{
  "n_layer": 11,
  "d_model": 192,
  "n_experts": 96,
  "experts_per_token": 4,
  "d_expert": 192,
  "d_shared_expert": 0,
  "activation": "gelu",
  "moe_layers": [0, 1, 2, 3, 4, 5, 6, 7, 8, 9, 10],
  "router_score": "softmax",
  "normalize_top_k": true,
  "routed_scale": 1.0,
  "balance_loss": 0.00404,
  "balance_bias": false,
  "router_z_loss": 0.0001,
  "n_groups": 4,
  "groups_per_token": 3,
  "init_std_router": 0.0314,
  "lr_router": 0.000586,
  "vocab_size": 8192,
  "norm": "rmsnorm",
  "norm_eps": 1e-05,
  "tie_embeddings": true,
  "optimizer": "adam_variant",
  "lr": 0.00255,
  "beta1": 0.95,
  "beta2": 0.98,
  "batch_tokens": 65536,
  "seq_len": 1024,
  "train_tokens": 502300000,
  "steps": 7665,
  "dataset": "wikipedia_en"
}
Below are experts of layer 7 (counted from 0) of a mixture-of-experts language model. Rows are named router (the router's row for the expert) and show model dimensions 0-191. Each number is 128 + 32 x the weight over its row's rms, rounded and kept within 0 to 255. Numbers have three digits each.
After each expert's rows: a language model's description of what the expert responds to. This comes from a sample of Wikipedia text that the model never trained on.

# expert 62
router:141145180087107122134135146102153086119119141153157099155157160170096112132074104061093118144110081110147143178111138155204186079097158068099093106097178179149165106100196166102156142095131126165095079121148201149110155092127142207111199085113117102134140136053143097103179165128146141117123124137150088103143160094193125114107148118076175153071130143141101173124109113136182112159153173130150136115101128134191098102190158122136171136103136175159072119103120139113076126136143114083082144082090114147159180121136105169135081152123129115104177139139163113123098077085104158153
Nouns for offices, roles and relations, such as Governor, President, Director, member, coach, son, usually followed by of.

# expert 56
router:133190139168116106103139143090095116079114110117145189164152171137148061136066097122069187182057151083110079169143100124195127148070140066119097127123164180195169122186090125106172179091224135198134081154122171188156197125139116167095094121169130152107152112082144090135095139156129133111119121114114137117114121089152137100136154181102158150129116140146148106149104174174133133101163150084116092102105078071132120130081146118101124128123140143149094161129118128151172119148108113131151142062106128122136191144151123099181096130116135123121174150081155092133077092139144141148
Opening pieces of action verbs in narrative text, like s-ay, s-pares, f-led, e-at, plus whole verbs put, keep, avoid, dismiss.

# expert 2
router:134168167105079105155113202087088061112119127097163168179159146098125106136058141157158121164111133091123125186153149113125156117109151105168101092130192116112154097129198132151163106117149178106134078159154089101179159136128066206123118129167122153110140082114143078131148137124188170092138082124148095128092192133160174095064136123110128123103126113174131166104102187117182193127162158145134111109133132083179129112127124110119178120139113166150136180115112144132151123113090103106138079160135101148151169168079111130128142133084145141089190094120147151143078147159108068230
Prepositions and linking words like for, to, over, under, after, where, plus sentence-initial For, In, No, By, Be, often after punctuation.

# expert 59
router:123152130150091136139113111057110150113122088094175157094187139194117065135086125135095167139130100137162120145181105120161165136128191092068098130145133162159175101079103161118143140055167092152196087130117076081189112113101119168043134087103128111106132110099116076120120101142179165127101105084112098102086107137133153073159132104087138093092130103183129160092109140118169164118151150102072086147073102101192138113087092112152177110144124101173130128140144070147155108133053084126125116105111149145108157169095094165193100144138145180098173186152145124124107098116123131130
Word pieces ending or consisting of n, as in didn't, annulment, autonomous, plus words like light, well, newly.

# expert 50
router:151142177133055083116155186125087110107099087067158104164190168145155118095096101163122152158091130102079119190134159164185191133118098088090118099124162130169105105142157165099160127094219118159138111140114100156123177101123130198108166128123103150087143133113179089157162174115187124124107098107126106117109086163185134112154135146112117160081172137145080202152099111137122124119173179131137086098080192135145155126106134102155178129106111148171124087143175167138100084106122088124146098091122128167096150155099110150160121185130169128095162190091208130086108130148121127142
Plural suffixes and plural nouns such as s, es, ations, ities, groups, students, communities, usually before commas, periods, and, of.

# expert 3
router:088162164137107117115158176078140175141115165131124164153181211115143126104110096121085171155095070164132100173160144126157195129114135102136122137109183112161086117113103160037114139083199111182110102171110145128135202128104115186131073126100124120114162089087147059111135127138137169131162132119104143086177096139165134073118069127114182157073100126115112155100105183048091143102123153137140121088105135121141130155158157107124129126131085096125111126103135118107164132166080064129108115068099058156136206132116123140116118115091136108079184176143150112106111090153139101174
Word pieces inside Spanish, Portuguese, French, Romanian or Czech names, often after de or La, such as Est(eban), Ant(unes), Gi(use)ppe.

# expert 43
router:131132189161111076113113136111126146113125094106136126107160141139077120108097147135156129160099089120145089205117156123157195111150144094106119115135170158111151077116175133115142092091217060132117089147085097121121169098139151139114094076099093156112148101149143081112086115144130107155114058091142118127125172107242115075122122120064133143082130153167054173114091181136182132123165130155082103127139110053180121127122131158164138141143136134193147161115118054118176128086145093111155086129114094150111189153130086097127132128120167133143155145075143114120055060115103126144
Hyphens and dashes joining prefixes, compounds, number ranges and ISBNs, e.g. multi-national, non-consecutive, 2008–12, 979-832.

# expert 27
router:114139164127126082153133153117099098104123109154159119144201155132160135112102117131182151187054108106087088174140159187147148115171153097099142118098171166121121070118143153087146168059128082152095056134141122151168146104171153155114168071186096131131144121129219125138137167135138115123103064089142110110143103108191150120121142119093157181191157148130088163101116116148164092131162122105063110108057107056152132114080119133154129070129086150133132112110138118146140095139072112147137126168129124162199153155128072138127123148099151118104192082120162101097087127086136192175
Endings -ing, -ed, -ated on verbs, digits starting years like 1(775), quote-closing marks, and words like Writing, wrote, early.

# expert 61
router:143126158086115077154162180117180126100093120118149101122168160124134100100116107066077142180078094184126099157133125097230147122103156075100124139146182149159106104111150138077109119054140125155162087152157093149103131093154160146113134108120088095101084119102188129135137103142159163134092140106145126120152109135159159076133155171124180178155187164155081169102094153184150080115174179121169102112107129058179119138060101114135200110156099160169091110112121140181101079161117072135166112132142128168144176147153149124127138150092163140094169116106137085133159114151069160161
Middle or final word pieces of technical and scientific words, especially biology and medicine, e.g. b|act|eria, aerob|ic, a|erial, research, medical.

# expert 41
router:151104158102120091114155174152096071177113132123155152141190172138084075129106109094151185148116135146124130156157165166195158105136165079077129098127152135150145095143129164070099083104212132147132126136127138092112153100173116162139111075167088145098090127114131098109139134122076131132140125138124129145145172082191169097122105202118208140091128132158097169118117155178151191158165120116150055131055139116142119115130112087150097150138161107119089118163160105106167098152116101106138101082142080155154176218106093152112111128125103121070179119097113064150079086114166135179
Single capital letters within acronyms in parentheses, player position codes and initials, such as AFS, DPWH, DF, FW.

# expert 9
router:159166145123106118092146141089110099098144096155175174165167152145162102153069102115101111117069124115177119171169123159153160111109129111129126113126180186155104125098189151113139107057131098160123078148070127141131174092152137157149131079150098149105139088082153050096106170100135158170190096144166112101110177085167153105133134174107150198129133131143134182128107158110153186127151153142139104102123082137168138138078107123124218139100100125152120124072155111104144152088105082162165083096136144173160187179085101080120115174094158106071194094071132115098090116125125151141
Pipe separators between cells in wiki tables, mostly schedules, results and shipwreck lists, plus a few words like ran a(ground), does, did.

# expert 23
router:155083131169117079192137117104106139126122150197193157160169162138120075147074110119103196160129119162152118182171171110209163121105117071139104131130153119130116048161158125079107092061152100156115074125100107141136180114128140133170087108192069092049121158121183090100136191156151157155145137137118097123091070124139188051127140152079172123115106128123071134132111129134156160117127145144140132119115140101150140132157114101122110128137123115110120071130137119137133051131122087087097094132092116116163176162103081099158143138092179122108141161126164087114084109103194121167
Music-career words such as album, song, chart, Billboard, hit, plus function words like as, became, been, was.

# expert 10
router:172103153175159145122166132133090055132156078127196155110160194126098117162084094087179157153061112151096113195100150159135164126161181048088104072178150121169098126140130152106147107096114111175124078171115106117166144151129154146098110121125075145096128128129168080095129156151109195136184102097128086110136118126187145072108088139075128125117140082145119145146118139156171110176119136102102075076124131103128100140074098103138138093160135112177115123106144122134147100119069057124141101108145099194161185187122084099120107175082140120126186119121144091155088138137150171151
Sports vocabulary in game and season reports, such as football, touchdown, yard, home run, first round, plus digits in sports statistics.

# expert 55
router:117156158155063096136162120065076138136121110173142090155154161147109143152100097149138139122090111088172088161155141108165154099141166089101115093122160127165163105128154196082120124068128082130132110137077134157197164099159185141122140085165081153082106118055133103111095144092140174145143105104163100127083122070184124095145096130102155146090167153129099160167111146124097150137170119086118104140130120115154135125068097114132134166148095204107064132093127133087130166092139128154126076075127094115184199156084092080124115120143191141124210143075101093128071114125118136184
Pipe separators and colons in tables, infobox fields and list items, e.g. election results, football squads with DF/MF/FW/GK, Label: and Producer:.

# expert 51
router:186163150106084073142168189074131113121115128116165150169172183116113099081096056156165100111105101146164113175177140091208164084097169101148143135119154152153169089105173151112186141060113087140124123157085128128117126098150158173114136123197084146047143123110153110153118192150168135146183098155156047091149143095157134116154126191071170127145120141149086140104115146128192119174160145097122069137113125112175138133059106124124091136126134123140128133076167134141086095145156072119101087118128091141153184141115098127150099138120150120103168176126165096110098148105154142142
The or the before titles and names, colons after award bodies, and title words like Press, Times, Records, Awards in film and media lists.

# expert 8
router:147178158156078127105116210114083154068083125148111137143146116169094136108080123100065130143097093109125095157135205148171148146112159066106137099176155127157097090133124093075150127044220129161105090177062130112149163114149070149077112117126065145089104123098136081135135138124156139138141079109097132100092166114141158132156133136170136158127126124177110117138141146188135129070159130120082044124069094096161144093063124075151132136119087100117096093145132097133147140167136112126114129134099138146115212117125072130155081147092140116122162146123168147132107085109062112147
First subword pieces of longer words, especially prefixes like re, Re, trans, sub, ex, con, as in res-olution, fre-quency, ent-repreneurs.

# expert 46
router:164145185114084089121178130063120164128101133167198123142164204113113111111079115160143129192126121126130108164157171115154192074120102046109125130144197163121157111093165151094124103079137159161146059151154133174128153055116105182125162065077105133072110159101157088116112180140173150126077098105116123108144116122162157124145133144089131183115143121166105179144102082151181124147168176080119097065112098099178131156109128113082127120109105192172085109130151112106086139141108105132119115127100115123141163100110076135123139154088150161143204146122145113156137127183098162127
Nouns following the, his or her and usually followed by of, such as father, daughter, version, name, role, theme, type.

# expert 53
router:106158156126147059099080177136111136112144146111182186136174136059129095112084100157113118144109067124104107176151112127141189127142095093150112089136167145133143084067144135063108121125196055158199110128086145147144125138115165146106127114108074150085155094198152117099137173102156202209132134067150146138102142110170129063080114144144152171089105155193108148172146181128154132078169135158119067110145123148159101142150116110101140107124116150172126113135140108122171143129135132167124112103094107140131207132115118128172099135096173098087167137105172138158068096148152104172
Hyphens in compound directions and Arabic names, plus short syllables starting foreign names, such as La, Lo, Val, al-.

# expert 26
router:130164190132046113144121127108135106053101074143162118143168128152118116193114075092075123152103134168191105147101108169122131163097118083132087113098149143131134099119106158074157143084188109152139123092082143116157181132084094213124138098149076116109150092113140076086142143144154203115134136124103121123139113158165152126158123140086143186053126147131085135104105190125181142111143127106130097141139098145166117143122110138180157129121132178140097145132142122136117081121173098161066060121122115118138230141074108107118103150095159053116169097108175118082123138090173125165
First pieces of proper names of places and people, often in tables or lists, such as San, Los, Arm(enia), Phil(lips), Shar(apova).

# expert 60
router:115155164102097097139118137117126121093159105099149097151178191134176101088119153108062126179082167154164078146151098112157141078147142096091090133095183139154123105101144149079093139089166091158170135146120144164143166095142071194113144067153133134078139158116152105131131129135158174146168132143101093102115143136166114073113179171115193154065135154155142179086091137181160175144154167151185100097129111071156138115125140124158186117157098180137159150131124129159118166130104099127125119070119127155107162120139184123093010128099180115128213157109125159122116111130133115187
Lowercase inner syllables of long technical or foreign words, e.g. Atmos-phe-ric, hydroph-ob-ic, pri-mor-dial, OneRep-ub-lic, br-ack-ets.

# expert 14
router:114173162152062117096135133118078090111109096157187158154195151154095055140126130074138146163088110110128116201188095103153156104095119086150055125129146145135121127117128130061140112110147116170112048174179149127158183126126157140154124116210118142145084109089175110126159128129161166147097096168098107146115121070146154121114129189095186165114130120149106128145093176116134165138162124083123084118079080056173091105097165131145137170145142168144147102143145114131175111073134107146141117130146098144155167156144096147130129176126166082059155143080150113111119110120116211174
Main verbs and auxiliaries right after a subject in biographies and species stubs, such as was, is, has, served, graduated, became.

# expert 11
router:173091167095088125145176176091113114121100133142143111170217145113126134126125127141136132126128129178154103143162116123163134133149160118114147154181189118163107090076117194075098085077147060145141111114118121104096195101147138166155094081201093138095146118126133075110099163102120151149118092158095123103104120100152121121142141193104192122123158153108083171145052158160156156125205099124209097060086146116128114132085145107150130161179166162132124156124129107140124097130132102135112112122097102145148192119076083116150116120082134176093190128136092111089097155161136122223
Uppercase letter pieces inside acronyms, database identifiers and table abbreviations, such as DrugBank DB0, ChEBI, GP, NA.

# expert 7
router:092165125097083094117120099058102118085094085151174105144165130116121154103102159092136142133067086138169126181133095152173142102105197101087143105100190138137137077092143156100085069053190076151138085173135108149115152125144169162174109134134092131072177168058178081111109167099131162115110107141128121056123111090110168080119090172120126104103173130137110158146089127161152178118138127142100089089105105079149094131049120098141161107129082160160070131116122130127143108098129123129113105123143110143136248164118100124141135131136144094065148152161120142094097110150120124150
Bare space or colon tokens before a value in taxonomy boxes, identifier lists and table cells, e.g. Family: Spinosauridae, Class: Aves, CAS Number.

# expert 47
router:130153169102046082090139116083130090119096101082159125142184125165072097125132107148166168195098166077147104178198156148155138124134141028137161103114151218128155140106126159093112128106175115190100086143108146085189153098153159181146161119093136159132124147072176120116159144114165149147103128150155109135134147122164157048118125115099170142116178149131128148145099210115159122118154076149114115095112115124205103144124161130115141164137123140109122133128121097114155103100109102097107110105179136101166219138124130126127091109057193157102158128114104109095098117136111183131
Equals signs closing article title headings, section markers like == and ===, disambiguation, and degree signs in coordinates.

# expert 30
router:141155155108073078130169085080147090076138131145182121169179168171048126105081080151103154140072165164140067130140147167165183108101124107120134109101171124117152117126143170067153115119118073169149118157153147145131162080143105141109117095139116169106159141102171069132158158126171140130139100117118082161148135131175172088144080157097135153146115181165084102097068210118153100104159128120114099079095135122170098120109111136151150146141105129156082158122135087126133101146101106136135143100126124125166202183098116126162133194099216112111171116110110142053075129114125128204
Short letter pieces inside foreign or unusual proper names and species lists, e.g. Zrin-j-ski, Kh-ương, Jan-ata, Gall-e-go, Shoot-o.

# expert 15
router:094199172183082142147119129152125103064075130118118148204164143202147103133109115088104132170107137152154070194137145094191154126145149074114091118129179094141120071165135104130122122124173111157151120172120115110153148117152075191132104105178108141143142123084135121113119156143169195044112087122114113149154098160151157142133099150126171192098126115169128181111127165123175095124162175145121100133145119106123138143090133089099158061114086144124087115084126093153103134143101100094147098076054120167120191120164122151125135129091188150162195148116188095112093156145095138162
Opening word pieces of names and words split by the tokenizer, like Ur(du), Cor, Vi(per), Per, contribut(ing), surviv.

# expert 5
router:192129169072105079106124125121107103158079140110194154141203153131120128116116076145123148163110109149137135164134150153185198111075176073116118071156174160131141133080163197088151097092175148182130077167138108079140155090157153161087202127113099103112124119100165054134165134134152182146175113182107113131129143084177164032124088181074109114126153143136099146123114126147143143136128145129109067127121153142146083123120155120129096103128141116119103080108165117105086126108155032117102083123130132154159166146115119126135107122074138099088209124126128132114107111090126159150
Final head nouns of proper names for places and organizations, such as Stadium, School, Museum, Championship, Records, often in sports tables.

# expert 0
router:135112136161107106139151117148113119113086103136160119129170138144077134124115083104147118152044115124159117213186169148133155092106124092120139103144172140153131110154183193125106122084168134146089109138127131088126132099190108175096085114115086122097141125099162113144126162141155138135149123160154106112102091102160172099083149197102142150097175140178106149139077179161130119186171176114132079107074102078123079140035112170167130133129116133165124154089095095174133141097080107133128089110155067125161188169083035125096141142128142116103198182112142107089063111118089133150
Opening parentheses and brackets after names or items, plus table cell pipes, e.g. German (27%), Mets (1969–, SDLP.

# expert 6
router:139168183151143134155157076084087160114169140092137117133184154146144069100110151100109120124103169140156133176131134156187158114071140105113164105104185101163096136149083117108182142088185131175088075180106142157169169101103122170149100069170100159132129139138186063127109148105152191135166129145134143055100148109159139065077159164120146148094148120129086160087119147090153120166149132119120124104145173111153165183136108131176140157102094170187132129105165116177160104157094111201098135127122101139101161104073097081136138095130154174089189111153116123150085082114102126196
Middle word pieces in names and words, often after a capital piece, like Huckle-ber-ry, Can-ber-ra, Wh-il-st, Carl-ton, plus single digits.

# expert 48
router:133135171050042099125119133096121116098156138169159208143150121122082087097033108104089142190119087167104151151156105118181163068142194087141110147131186126123118115079142139068176096110124106140163070128125085073125136138161140124133176110143105153131126150110121101117149130105178177148150117109169092056133106137172146091119140126119149134169120151168120155106081142125171096100139138164098097114115127075154098087112117114168141133156111135125067114099077117154140117175128088155118105142105123087208172153161098119173157161084129157101179093102169094092113106100091158186
First words of infobox fields and section titles, like Original network, Scientific classification, Personal, Historic Places, plus topical adjectives like social, human.

# expert 22
router:082142177130109130163164156074106128143145149139129107111188153136129088115074068134128088155095179122145144187129153087158180083100165117151133139061147158151134090092184156132152108138175098171158081161078106140125126093093157175165113140169109193084121122093155095183146169108171177113137100095149130136115100096137111106132131165060114140142169153138105163133111130109163134100158103089112127081144102100172173167091095166142099097155106158112126078128112155149088121107095115155062113098131120147175255138129089102128082110133146147129161191113152126076087108081123150125
Byte pieces of Chinese, Japanese or Thai characters in parentheses, colons after infobox labels (Family:, Original language:), and spaces or commas in dates.

# expert 16
router:153164154086098125113147166092134134173117079144170143125175133094099119101101137137129203129114134097129112171186156127188139110141135093139106111117173147163115138100122141110145084108212072122144057146095158093183147154205084203106101071150086165097151154111115107139135158099094162140202126120170108132099139125120161116124170166109121176109129155148048161155083151152147143158123153159128139137110093112148119129103139123122113105134154103142088202150113130129177149068074108145121125141103124112132243117114078129136127069126132094088143181118141128137039108131107159189
Word-initial capital O in names (Omaha, Orozimbo), LaTeX sub- and superscript markers (_{, ^{), and table digits after pipes.